Below are experts of layer 2 (counted from 0) of a mixture-of-experts language model. Rows are named router (the router's row for the expert), gate (a neuron's input weights, with its number), up (a neuron's input weights, with its number) and show model dimensions 288-383. Each number is 50 + 12 x the weight over its row's rms, rounded and kept within 0 to 99.
After each expert's rows: "comes after" lists some tokens at least twice as common just before its tokens as in all text. This comes from a sample of Wikipedia text that the model never trained on. Tokens count by the router's weight.

# expert 15
router:68 56 50 76 35 27 44 49 47 78 42 41 58 34 48 32 60 54 49 69 49 66 41 58 30 54 33 61 68 63 39 54 58 39 65 48 38 52 65 49 42 48 32 58 34 32 51 47 71 66 37 29 49 30 55 36 40 47 48 43 69 51 50 74 46 66 49 43 44 49 73 45 58 40 59 58 41 51 23 79 48 54 44 57 56 36 45 36 73 42 40 52 67 55 56 31
gate0:65 48 38 46 47 51 51 49 39 67 43 40 61 43 49 41 60 59 46 59 70 40 50 54 63 43 32 62 58 55 47 71 48 54 51 54 32 56 73 32 24 59 52 54 20 52 61 46 55 66 46 48 68 29 60 48 28 60 47 27 50 63 42 42 36 63 43 59 47 50 41 56 45 39 39 55 47 42 42 59 60 41 34 38 54 36 47 43 44 38 68 52 43 34 42 31
up0:68 66 41 39 38 40 45 52 30 52 32 40 43 45 31 48 68 42 33 64 48 66 48 80 56 56 37 49 71 51 55 45 71 50 54 49 39 36 49 35 58 51 58 46 24 35 57 33 49 55 56 14 72 21 53 39 31 56 57 42 48 44 53 59 37 56 47 59 29 37 61 52 57 39 52 68 39 54 45 73 69 46 49 46 52 31 41 38 46 25 45 53 46 47 51 56
gate1:66 52 43 27 54 53 34 25 34 56 50 34 42 30 59 59 35 49 49 73 50 47 56 39 33 58 42 48 38 59 42 68 32 65 54 56 73 45 57 45 46 67 55 54 00 72 59 53 37 64 58 45 61 57 35 49 44 47 51 36 43 53 32 45 43 67 52 43 76 42 46 50 52 52 32 61 71 56 62 55 59 50 51 59 55 53 52 30 40 41 58 69 66 46 71 71
up1:51 59 52 52 34 36 53 35 31 50 55 44 38 32 46 34 47 42 64 72 56 42 66 41 42 64 22 44 58 62 33 46 53 56 41 45 51 56 78 37 42 59 53 41 36 34 61 49 53 80 53 31 43 42 65 43 43 39 26 37 57 60 79 64 51 50 34 60 75 49 90 49 67 50 37 48 49 34 53 52 49 62 44 63 44 49 53 34 62 44 47 25 57 64 78 49
gate2:54 30 60 55 48 55 54 44 68 59 39 22 65 64 32 50 66 30 54 66 57 42 37 51 53 52 55 48 54 50 69 54 49 70 73 34 51 52 41 59 76 39 44 50 27 22 48 51 60 48 28 62 59 63 52 45 40 55 48 52 59 62 51 62 38 53 39 37 57 59 47 51 44 63 55 64 54 35 59 53 48 68 61 42 51 50 58 59 45 38 66 78 29 44 53 47
up2:51 62 46 60 53 64 51 49 55 52 65 52 48 65 45 52 51 37 56 54 32 60 44 52 62 38 35 47 46 57 58 18 42 49 37 37 47 54 59 69 40 50 53 40 71 29 37 29 50 76 39 47 32 62 41 60 52 69 32 41 34 39 58 85 54 58 55 61 74 21 41 58 55 21 61 64 71 35 72 72 57 44 46 49 51 47 64 62 47 74 50 46 55 67 43 41
gate3:68 72 68 42 78 37 52 40 47 54 36 44 78 64 50 48 61 65 51 38 45 51 62 47 60 51 46 30 60 49 42 58 39 54 58 39 58 42 58 31 49 57 48 61 34 32 47 41 55 46 65 56 71 56 30 42 84 52 83 61 26 49 41 53 37 50 33 49 42 55 51 38 49 58 62 52 54 63 61 58 68 63 45 43 49 46 73 49 60 52 43 43 59 47 57 44
up3:39 52 43 39 27 58 52 65 44 63 63 59 52 30 40 58 36 24 49 42 44 42 39 44 47 40 62 38 26 53 72 35 46 38 46 57 35 57 70 69 54 69 54 30 61 63 38 72 49 45 27 63 47 49 70 79 47 74 29 77 44 53 39 57 55 40 42 36 60 48 56 57 75 54 51 55 46 37 69 38 21 33 69 48 46 36 50 52 53 70 78 66 51 54 45 34
gate4:66 52 48 50 40 63 29 62 32 46 45 49 26 63 54 52 33 60 51 32 51 64 32 49 31 71 45 46 65 67 55 69 26 37 52 51 29 58 44 58 43 55 58 53 50 33 63 67 57 40 35 54 44 62 48 29 61 41 29 49 44 40 52 34 53 63 64 27 35 37 49 35 53 44 46 52 27 46 60 48 41 63 69 57 61 58 41 84 51 52 43 50 39 50 54 52
up4:36 49 63 53 47 44 66 42 50 55 48 38 52 43 54 46 38 70 24 43 44 52 53 52 60 61 61 48 35 45 60 65 24 50 64 51 51 50 42 59 44 59 47 53 39 80 59 59 57 53 41 35 49 46 58 42 60 48 43 68 50 50 62 29 43 67 45 39 57 59 30 31 51 63 73 52 63 48 62 61 62 47 38 64 61 44 41 54 63 56 54 49 50 32 41 63
comes after: " was", " is", " he", " He", " It", " has"

# expert 13
router:54 59 45 53 46 43 43 56 53 50 49 66 57 38 44 45 62 46 36 43 54 55 66 50 53 38 38 69 64 60 44 46 50 44 62 48 40 25 42 57 55 40 71 52 57 63 49 53 39 62 46 58 49 20 67 60 53 46 35 64 51 98 47 31 16 60 44 33 42 37 38 33 57 50 37 61 66 42 71 40 53 69 53 59 57 48 46 66 67 30 62 39 62 56 56 71
gate0:27 48 59 46 54 31 72 55 60 56 46 58 36 40 59 56 54 34 31 61 35 58 35 45 36 40 58 58 44 58 39 47 52 50 31 61 41 50 48 86 40 33 39 53 56 56 55 44 51 63 55 25 41 40 62 54 50 52 47 39 55 52 51 43 55 50 64 36 47 59 44 41 53 54 56 47 55 53 50 54 51 43 48 53 53 48 46 68 78 28 22 45 52 53 47 40
up0:49 62 45 57 45 61 43 42 49 53 65 55 71 55 43 50 64 65 64 55 37 43 54 59 58 54 44 37 45 65 49 70 57 59 57 43 34 31 62 40 51 49 48 50 48 39 50 58 51 54 48 64 54 56 33 48 48 56 41 49 57 24 47 40 67 54 29 75 45 49 58 50 59 43 52 53 50 54 70 43 51 45 32 65 51 54 63 57 42 72 48 44 25 55 47 53
gate1:26 40 36 44 41 35 41 61 53 23 65 63 37 65 40 51 64 68 60 40 50 42 55 51 68 70 24 52 66 51 47 29 58 56 31 24 66 45 38 70 62 31 28 51 72 34 29 37 65 48 63 52 47 59 41 57 69 42 41 35 45 42 46 47 42 40 50 38 52 30 60 39 44 79 47 35 51 29 52 54 46 69 39 70 51 58 45 60 61 36 42 45 60 60 51 49
up1:47 67 53 47 56 53 69 68 55 44 40 32 53 47 37 50 46 30 41 36 58 47 51 38 33 62 69 52 61 60 31 48 56 46 38 67 48 51 59 45 21 44 49 40 57 34 50 46 55 83 41 19 17 57 57 25 88 39 48 51 60 61 52 65 54 44 61 59 49 49 35 49 51 47 43 47 61 49 40 60 40 53 38 54 57 55 46 49 22 40 34 59 52 40 43 58
gate2:61 71 44 49 45 67 50 43 45 54 46 40 62 72 64 53 44 62 56 52 45 55 38 47 56 77 50 49 41 66 46 32 42 62 16 59 43 52 46 59 48 12 51 53 75 55 50 67 52 45 73 44 40 53 51 43 68 22 39 72 53 40 62 41 18 62 46 46 77 52 34 29 51 57 29 39 52 46 68 56 46 36 64 72 48 28 52 27 54 71 42 54 48 57 20 47
up2:48 47 62 70 45 40 39 43 43 57 42 32 45 37 46 78 54 50 42 45 40 39 47 32 41 43 73 58 56 49 53 61 34 40 60 45 56 65 51 49 49 68 45 42 33 60 58 41 52 52 44 38 57 63 32 51 52 74 44 44 40 50 41 51 79 37 59 45 40 67 58 47 31 60 63 53 54 31 40 49 44 42 30 31 42 45 39 66 58 35 81 53 46 47 58 43
gate3:40 43 42 41 45 49 51 70 70 49 47 48 32 53 56 56 74 33 45 78 45 67 53 56 39 65 48 48 59 57 37 49 41 63 62 44 49 39 54 41 40 50 75 40 51 24 16 50 40 47 63 54 70 40 60 60 42 41 38 34 50 43 40 62 66 35 57 44 42 39 33 44 46 66 62 45 61 51 68 42 57 57 46 56 50 61 52 59 57 67 31 43 41 52 49 66
up3:46 60 56 58 32 80 54 57 37 57 56 53 42 51 45 59 48 35 75 59 60 53 45 26 57 42 46 55 42 57 68 47 47 26 66 61 39 52 58 55 62 62 54 44 54 63 24 44 56 31 52 63 62 46 35 70 50 47 48 34 55 37 67 38 59 27 43 51 46 49 63 63 56 58 71 40 59 44 71 57 49 55 40 22 43 68 48 37 50 41 52 53 72 52 49 42
gate4:58 36 43 62 46 30 30 52 29 38 59 41 71 46 40 70 46 38 66 46 54 58 52 43 60 58 50 72 43 42 74 46 48 38 60 88 67 46 47 51 50 72 58 70 55 74 59 63 51 30 49 55 46 44 71 47 28 57 61 32 26 41 66 60 37 56 36 55 49 43 48 72 51 35 58 44 33 57 65 49 61 55 43 47 72 55 44 38 47 58 42 70 49 42 82 48
up4:40 48 45 53 53 55 23 40 52 30 23 64 40 46 43 50 51 54 41 48 47 47 46 62 51 42 64 39 47 47 54 57 47 37 50 58 49 30 46 64 59 49 42 60 57 99 63 77 40 64 53 48 52 46 67 60 45 79 53 29 49 42 21 76 61 58 37 55 48 56 72 47 37 46 49 49 63 55 45 56 49 43 60 64 60 43 41 44 62 60 28 55 56 60 39 56
comes after: " to", " and", " a", " of", " was", "ly"

# expert 22
router:71 37 70 32 57 33 66 65 58 46 25 47 43 33 31 57 59 33 60 49 63 38 44 53 61 37 44 52 19 48 53 42 55 37 60 39 50 47 50 41 30 47 40 32 45 39 61 54 41 57 52 46 42 40 41 59 30 47 62 45 52 49 37 51 58 66 31 49 52 65 28 50 52 58 22 69 63 66 49 56 54 41 51 43 45 58 55 25 37 47 32 61 49 56 25 40
gate0:39 42 77 60 34 33 27 58 27 44 57 74 62 42 47 43 63 55 41 59 57 33 62 30 52 62 45 55 32 63 52 45 45 46 73 50 63 43 49 54 63 52 49 58 60 87 37 47 47 46 60 82 32 28 65 47 40 48 51 48 50 54 67 49 63 65 52 38 48 48 34 73 35 50 45 72 84 62 56 28 47 47 59 50 53 40 60 66 67 48 59 42 38 58 43 64
up0:50 33 69 35 74 40 69 67 25 51 36 54 51 33 36 39 25 38 48 63 82 36 52 45 65 74 36 63 33 71 33 52 51 57 50 41 62 51 27 48 57 43 38 52 69 72 40 72 56 41 51 38 36 41 41 46 37 45 69 57 51 24 64 52 55 67 42 47 51 49 51 62 60 48 63 46 51 66 37 39 36 27 49 68 56 51 65 55 34 36 53 51 36 48 44 77
gate1:52 42 55 36 49 51 46 63 52 51 41 18 43 59 42 66 50 62 55 59 45 48 46 36 58 57 60 32 48 26 45 47 69 38 29 58 55 28 58 76 36 42 74 39 64 58 40 46 45 38 65 64 60 45 10 57 57 37 48 30 63 50 56 57 54 45 79 60 66 58 53 61 52 54 52 72 77 56 60 60 58 41 41 29 53 34 48 45 49 40 34 42 59 62 55 44
up1:63 50 54 42 48 41 45 50 45 66 58 47 56 68 33 59 52 32 49 56 43 51 44 50 62 54 46 38 54 36 57 55 58 39 47 47 58 45 61 53 35 48 68 35 16 47 58 72 69 63 34 52 61 38 42 50 39 39 77 12 59 32 44 71 56 53 67 64 65 63 39 43 63 39 53 57 48 64 40 56 41 74 47 39 57 55 69 46 37 49 44 60 51 55 42 57
gate2:57 73 47 62 59 47 48 42 36 32 52 55 47 60 47 69 43 97 47 52 55 61 46 44 39 46 69 61 46 48 49 52 56 53 58 59 29 19 45 82 52 65 64 55 54 53 47 56 44 48 54 65 43 81 51 50 61 31 36 39 51 53 62 53 64 28 49 66 41 54 49 63 53 58 52 49 19 28 72 65 31 48 49 59 37 58 66 59 57 47 65 62 45 39 71 39
up2:63 60 48 64 52 47 59 53 61 41 68 54 48 56 59 74 44 59 48 46 45 52 40 50 29 36 61 61 31 40 64 49 54 42 49 50 33 29 38 70 61 65 58 53 69 54 68 33 34 41 41 73 43 57 44 74 50 42 41 42 48 56 54 50 80 23 35 54 50 65 42 74 58 58 58 50 14 40 58 50 49 46 42 37 45 66 50 36 65 49 51 66 31 47 66 36
gate3:48 53 58 73 62 59 49 37 38 44 42 41 45 38 24 38 36 31 43 48 39 62 68 43 45 59 61 50 41 39 40 24 49 64 39 46 62 56 30 55 37 46 68 71 42 55 59 68 46 48 45 37 39 62 42 35 48 75 55 32 35 42 38 51 74 64 40 64 39 47 41 66 49 53 56 53 39 52 27 55 67 35 49 51 31 59 69 50 37 70 42 37 60 79 62 51
up3:44 19 47 53 57 59 40 65 53 57 62 41 44 44 42 52 71 56 44 58 41 56 41 64 54 44 82 45 38 43 48 36 59 47 15 44 40 42 41 71 45 46 54 61 55 39 54 40 32 68 42 51 36 59 50 53 44 39 42 39 54 62 44 63 55 56 77 46 53 44 72 72 40 61 61 58 51 74 51 21 51 33 62 44 65 64 68 45 25 60 29 46 42 54 40 40
gate4:43 51 57 59 42 46 49 61 50 44 36 48 56 59 62 62 51 45 23 51 59 41 50 31 35 33 57 65 53 61 59 45 67 56 39 52 43 45 54 58 63 39 40 79 43 58 51 65 36 50 19 52 39 56 38 63 63 61 44 69 62 61 42 32 49 49 57 46 59 49 48 39 42 46 65 52 70 48 72 52 40 29 58 45 66 47 48 62 64 49 61 34 42 55 46 61
up4:39 45 30 34 57 48 43 41 62 40 54 77 38 56 50 57 48 39 63 53 63 52 32 65 29 40 52 86 49 65 60 50 69 53 38 47 36 32 33 56 37 56 38 32 28 66 25 52 44 73 45 77 56 48 33 52 68 49 50 42 47 58 45 43 53 58 52 45 61 57 68 46 48 40 49 63 58 55 63 44 55 54 59 18 50 56 47 34 64 55 55 50 53 52 36 49
comes after: " |", " in", ",", " In", " of", "In"

# expert 0
router:50 71 70 67 44 59 37 47 43 33 60 32 44 71 66 49 18 30 54 30 49 48 52 58 55 33 73 55 46 72 42 44 36 57 54 51 39 68 37 37 67 49 34 70 41 48 30 54 48 56 70 36 52 52 36 55 36 65 58 36 61 45 61 51 69 57 43 40 37 58 34 45 68 40 46 42 53 49 50 43 46 53 68 70 40 39 41 61 45 45 38 59 41 52 36 46
gate0:47 39 51 57 48 46 49 53 28 49 47 57 74 57 39 45 50 46 61 71 58 59 39 43 49 58 44 38 41 53 59 52 38 53 33 46 52 34 25 47 34 21 53 27 60 56 45 58 59 38 63 82 62 55 39 49 40 47 55 22 38 64 60 28 55 41 60 59 47 41 51 32 76 44 59 41 16 34 47 58 46 40 39 55 57 63 45 43 73 59 62 44 42 37 34 57
up0:62 53 64 48 52 55 54 37 52 59 41 61 50 44 39 61 40 44 76 55 50 67 59 59 43 60 56 57 42 63 21 62 34 50 48 61 57 41 56 59 68 29 36 76 50 59 50 65 45 34 40 36 70 46 49 63 58 73 59 52 34 38 48 56 45 61 63 00 48 61 72 31 44 49 49 44 48 58 38 68 53 53 59 49 48 60 47 64 53 42 51 52 33 61 55 49
gate1:54 52 44 41 70 75 45 51 56 76 49 48 52 59 57 47 51 55 37 62 47 64 41 54 81 38 28 62 58 65 56 51 52 27 49 55 34 46 28 57 40 49 58 55 49 40 37 38 53 33 63 42 46 68 42 30 35 38 55 72 63 52 20 42 40 36 47 49 54 30 43 33 58 62 49 39 47 58 59 57 27 54 51 70 52 74 43 28 53 19 51 49 70 39 45 37
up1:42 51 69 48 53 64 43 59 54 80 30 26 58 70 60 46 44 57 50 34 36 70 55 58 64 21 50 45 51 40 54 48 47 40 46 47 28 50 64 37 31 34 79 65 14 38 49 33 42 39 59 53 55 67 58 19 42 50 46 50 38 53 35 53 57 54 50 75 60 40 47 34 52 57 45 38 44 76 52 55 47 54 49 52 61 47 62 29 42 45 38 46 50 44 70 28
gate2:61 66 48 34 68 44 11 35 59 43 53 77 63 60 47 57 52 51 63 57 40 29 43 42 27 42 55 68 34 51 43 52 35 58 55 49 64 38 53 46 51 58 50 52 51 55 58 44 60 32 17 62 56 53 67 50 41 37 56 54 51 54 85 71 29 43 46 61 59 59 51 72 48 35 55 52 48 54 47 48 49 48 53 33 35 47 50 47 30 39 76 62 49 49 51 68
up2:53 38 50 54 51 61 77 62 50 52 42 51 48 39 46 56 52 55 71 64 31 50 68 50 39 62 68 42 44 50 38 68 74 70 39 60 44 36 43 59 42 35 62 59 36 41 36 46 64 61 40 34 45 43 54 44 57 61 49 52 50 54 60 46 62 42 42 57 37 39 66 35 61 66 58 48 28 52 41 72 51 41 39 57 55 72 42 70 45 68 33 45 64 48 53 53
gate3:67 64 39 40 62 44 51 48 44 37 35 47 36 49 37 46 49 32 58 58 69 38 46 59 28 40 39 64 47 50 58 51 41 43 58 36 56 58 74 38 56 58 50 55 48 71 58 64 28 64 59 58 06 35 28 59 47 45 64 48 55 51 53 72 52 67 34 54 40 53 45 42 51 47 47 52 66 54 51 24 36 46 37 58 50 55 45 62 40 36 57 47 37 54 42 38
up3:61 44 60 40 48 60 57 68 51 46 47 47 53 41 53 53 54 31 44 67 53 41 42 50 50 47 50 50 41 46 55 58 67 48 60 62 44 36 43 51 53 74 61 31 33 44 46 48 00 55 37 44 57 40 41 46 34 50 72 49 55 35 50 52 39 42 43 47 50 73 57 77 51 69 52 54 32 60 43 53 51 52 38 55 48 51 54 47 19 47 54 56 59 53 55 46
gate4:67 47 34 42 44 48 48 62 66 41 50 29 46 36 61 38 55 42 39 55 55 61 46 43 22 55 58 44 52 63 49 38 55 34 47 53 49 46 42 54 56 43 40 50 53 51 55 48 39 63 28 25 48 46 57 42 44 52 57 61 49 46 45 83 57 35 42 59 58 72 42 48 61 53 47 58 57 52 43 45 16 53 58 47 52 29 45 58 51 50 42 58 56 64 71 34
up4:47 26 35 36 36 44 63 57 41 44 43 54 47 42 54 24 51 32 47 50 68 73 58 52 57 45 60 48 33 57 22 55 46 49 72 62 61 55 26 42 60 52 56 49 67 36 36 39 54 75 47 64 48 64 69 52 54 28 55 52 53 53 58 59 49 40 44 74 50 60 62 59 71 65 71 49 60 63 40 42 48 54 52 61 41 60 29 55 39 60 36 49 59 52 62 56
comes after: " the", " of", " The", ".", " in", "The"

# expert 23
router:51 57 26 52 54 75 61 45 51 66 65 58 47 62 55 38 50 36 52 37 56 62 53 67 52 43 46 40 54 29 65 23 61 59 38 65 39 87 56 48 59 37 56 47 50 43 55 42 53 43 59 53 62 62 38 40 46 56 39 53 45 72 52 22 59 35 47 54 47 54 51 44 25 48 41 73 70 52 76 38 63 71 45 42 37 66 36 49 72 71 47 40 56 51 47 36
gate0:77 58 42 51 56 51 53 80 36 48 78 63 39 63 30 44 36 49 54 48 45 53 49 51 55 47 78 43 54 52 46 42 72 48 64 66 38 38 62 52 45 63 66 70 51 24 56 49 55 41 44 56 26 54 56 46 34 36 58 45 44 33 49 70 72 37 36 61 52 55 40 45 51 36 49 42 38 55 42 56 53 79 57 52 56 60 48 59 52 46 35 52 35 54 63 41
up0:57 60 36 45 48 48 51 59 49 28 65 37 36 40 43 71 47 51 48 42 58 56 55 41 44 23 43 62 51 39 46 44 43 33 61 62 63 73 48 62 47 47 40 55 45 57 70 28 47 46 63 57 36 61 47 61 40 58 42 60 48 63 42 61 64 53 45 41 37 35 59 57 50 23 46 47 25 52 69 62 38 52 38 49 30 53 48 55 65 59 52 46 55 53 62 33
gate1:33 47 36 45 67 56 35 55 47 61 42 69 51 60 62 71 41 57 54 42 73 36 44 56 52 48 42 58 54 34 41 61 36 58 49 43 39 57 58 49 47 48 46 63 43 69 37 45 29 40 57 59 34 49 51 41 46 40 59 20 66 56 46 54 70 54 41 57 50 53 51 41 56 45 66 55 43 47 53 35 40 57 47 38 48 43 39 45 59 35 42 44 76 39 49 65
up1:19 70 39 45 53 62 15 47 45 57 53 53 32 64 39 49 53 55 69 92 56 51 38 59 61 41 43 47 46 49 58 49 44 52 64 34 44 48 34 52 33 62 57 41 75 53 60 38 49 57 57 76 52 68 40 49 75 34 37 46 42 59 43 43 46 42 36 51 47 41 52 46 29 53 60 66 54 47 66 46 52 73 26 38 42 52 33 36 62 43 28 39 50 46 58 45
gate2:40 65 55 50 48 47 63 56 49 36 61 51 34 83 45 32 65 51 58 35 46 36 55 31 47 47 39 52 30 41 54 46 37 48 22 26 50 80 30 55 51 38 43 34 44 58 73 41 41 41 59 60 61 52 54 42 44 66 42 52 38 31 44 39 64 47 62 56 46 38 35 54 55 57 29 46 27 40 53 47 72 42 51 48 50 62 50 50 72 41 40 55 52 45 57 40
up2:46 76 46 46 33 46 65 46 60 48 48 44 59 62 53 55 46 43 55 62 41 55 64 41 44 35 60 75 47 54 36 26 56 56 54 66 45 47 40 51 46 52 59 38 40 59 46 50 43 72 49 43 46 42 46 51 75 57 49 54 60 55 61 72 47 62 45 62 38 53 47 68 42 26 38 28 65 45 45 61 67 50 54 46 50 49 34 54 58 70 65 46 57 54 54 34
gate3:52 58 48 41 53 22 40 38 50 60 16 34 45 36 51 51 65 28 59 33 45 53 22 52 46 51 36 55 46 44 52 39 60 56 34 55 50 29 43 37 56 67 30 56 52 57 48 44 44 40 51 62 54 54 67 47 36 56 57 72 35 55 52 52 46 49 67 40 73 45 39 39 50 45 54 58 70 52 55 47 60 49 48 54 50 43 38 40 56 53 52 66 56 64 34 50
up3:53 36 44 56 35 60 49 71 41 37 56 54 45 56 43 39 40 44 34 31 64 41 63 34 48 33 64 59 42 75 61 54 45 55 51 54 64 57 55 55 57 59 34 77 48 47 51 66 47 45 61 57 36 49 37 48 79 54 49 58 36 64 39 56 40 62 56 45 57 52 47 82 44 70 38 45 46 47 44 35 53 50 36 59 64 52 33 61 44 33 53 49 49 44 42 49
gate4:48 35 73 26 47 57 64 67 24 42 42 58 26 63 75 50 47 28 45 42 64 28 80 57 51 58 46 30 59 53 47 38 64 53 43 44 52 57 60 43 24 53 29 43 68 52 46 57 54 42 45 60 68 46 55 44 53 51 39 77 28 53 37 48 54 42 24 47 57 37 45 54 45 39 45 57 53 59 20 58 45 49 61 48 46 53 47 48 48 57 44 50 55 59 55 58
up4:44 40 61 53 29 54 66 47 37 70 35 69 59 53 64 59 50 28 35 45 68 45 53 59 57 53 56 49 38 50 76 49 54 43 46 54 35 34 51 44 40 62 67 36 26 66 46 44 53 52 50 49 72 37 53 66 49 42 34 54 38 37 40 55 50 46 49 58 62 44 57 54 51 55 29 53 37 54 37 59 42 30 39 27 50 51 73 45 55 53 55 30 34 78 28 38
comes after: " |", ":", ";", "-", "|", " ("

# expert 21
router:44 31 56 55 50 59 63 43 56 33 32 44 63 40 28 51 35 42 34 53 69 50 61 45 56 46 49 41 32 56 50 62 73 64 37 59 48 40 64 80 56 37 56 42 60 45 27 66 37 49 59 36 50 49 39 38 41 41 57 37 59 95 39 62 41 47 68 25 54 49 54 48 35 77 44 60 69 36 49 61 48 26 48 54 55 47 74 55 38 66 61 50 55 36 39 57
gate0:48 47 46 69 51 72 59 51 60 45 72 61 45 36 52 69 56 58 42 57 40 65 70 61 52 55 53 42 55 40 58 37 58 41 63 44 34 49 45 50 41 55 51 56 56 61 46 35 48 67 44 24 50 47 48 39 63 43 42 74 51 49 49 64 36 49 38 61 42 43 57 45 36 51 57 39 57 43 63 44 49 54 54 70 42 54 39 54 52 61 36 48 73 62 27 52
up0:69 56 62 58 33 42 40 51 51 42 50 47 59 43 47 52 40 41 37 51 58 65 41 47 35 39 60 41 34 52 48 54 63 45 46 51 30 50 46 59 47 43 50 46 52 45 26 25 49 55 37 45 51 60 26 47 53 39 40 54 57 49 36 53 59 35 60 60 54 63 41 63 57 61 42 59 33 72 39 42 30 49 38 47 48 52 76 30 46 40 57 38 31 49 54 46
gate1:69 47 43 31 40 50 50 43 56 52 41 66 85 53 36 49 45 59 46 48 51 53 69 49 55 55 70 55 54 49 51 20 56 39 72 30 66 39 43 79 38 38 54 46 42 58 61 48 57 30 35 62 72 47 53 58 28 62 43 51 40 40 53 49 57 67 41 66 49 50 63 54 45 49 33 57 31 56 51 57 20 48 53 61 49 32 60 61 52 31 59 53 52 21 44 43
up1:56 26 52 30 45 48 57 41 53 43 33 64 57 27 30 57 33 62 39 43 63 64 61 63 45 51 57 61 45 40 43 30 52 55 63 64 56 30 52 54 36 31 71 40 60 69 29 60 55 56 33 45 58 58 50 44 55 58 41 42 45 42 64 62 52 49 66 56 50 43 70 79 29 51 51 67 38 35 43 42 64 47 38 43 65 59 52 57 65 37 88 39 62 41 51 55
gate2:40 33 39 58 58 32 64 45 55 47 28 46 39 59 48 61 28 45 48 66 44 63 28 13 42 50 33 47 32 53 36 59 31 68 38 44 43 53 48 55 53 49 42 65 60 29 45 51 53 68 57 41 29 59 56 45 38 54 44 45 58 29 52 42 54 37 58 43 38 39 45 37 72 59 41 62 64 56 50 61 55 54 31 49 41 53 36 28 33 30 25 48 48 21 52 68
up2:61 58 52 73 36 33 47 51 55 51 36 52 79 56 79 49 46 53 48 46 05 39 49 62 34 74 46 28 32 37 53 41 69 52 50 34 54 42 24 72 41 57 50 70 51 70 60 40 52 75 57 54 67 56 46 60 45 52 46 54 57 76 71 55 41 47 49 67 44 76 42 48 30 34 56 61 54 53 60 47 25 38 41 41 39 30 45 65 49 29 46 66 53 36 55 59
gate3:21 51 42 49 53 50 57 70 37 39 32 29 35 64 38 56 38 50 63 59 63 21 42 43 53 41 48 41 50 35 51 60 63 58 56 38 71 51 42 73 28 61 41 30 65 43 45 37 63 53 62 37 37 61 42 42 69 49 38 57 58 43 58 50 43 43 61 37 52 52 68 67 38 53 61 18 46 35 35 66 65 48 45 62 53 57 44 39 54 39 65 46 62 48 55 32
up3:36 50 52 53 58 65 61 44 39 14 54 40 17 38 55 45 59 60 44 50 57 46 54 32 55 46 69 47 51 55 60 60 68 52 39 63 69 27 37 61 42 66 43 49 59 52 36 63 54 43 40 43 49 67 38 41 51 28 38 52 43 51 55 62 57 39 52 66 46 72 25 62 30 49 42 38 50 45 56 57 58 31 48 62 47 59 43 36 61 52 76 32 35 76 43 84
gate4:37 45 41 59 59 59 60 31 41 74 43 37 45 40 54 52 39 46 52 20 58 57 51 45 45 42 61 52 50 54 61 68 68 62 22 43 59 35 40 49 40 19 54 59 55 55 37 52 41 64 51 65 32 54 35 43 38 45 42 60 21 49 62 49 55 48 74 55 45 52 36 67 60 49 48 55 67 57 54 42 40 44 31 37 50 57 52 38 56 53 44 47 41 51 47 49
up4:38 60 60 76 55 49 49 47 54 58 42 69 39 41 68 51 46 59 41 51 64 36 47 52 62 53 68 54 62 73 55 58 50 44 43 45 44 62 45 43 87 51 49 68 46 51 44 62 79 74 40 64 54 54 49 55 25 68 50 59 70 25 54 48 34 51 53 35 72 43 66 47 44 53 67 39 45 57 32 42 34 46 46 41 55 43 52 38 53 46 39 38 55 55 37 53
comes after: ",", ".", " and", " of", "a", ":"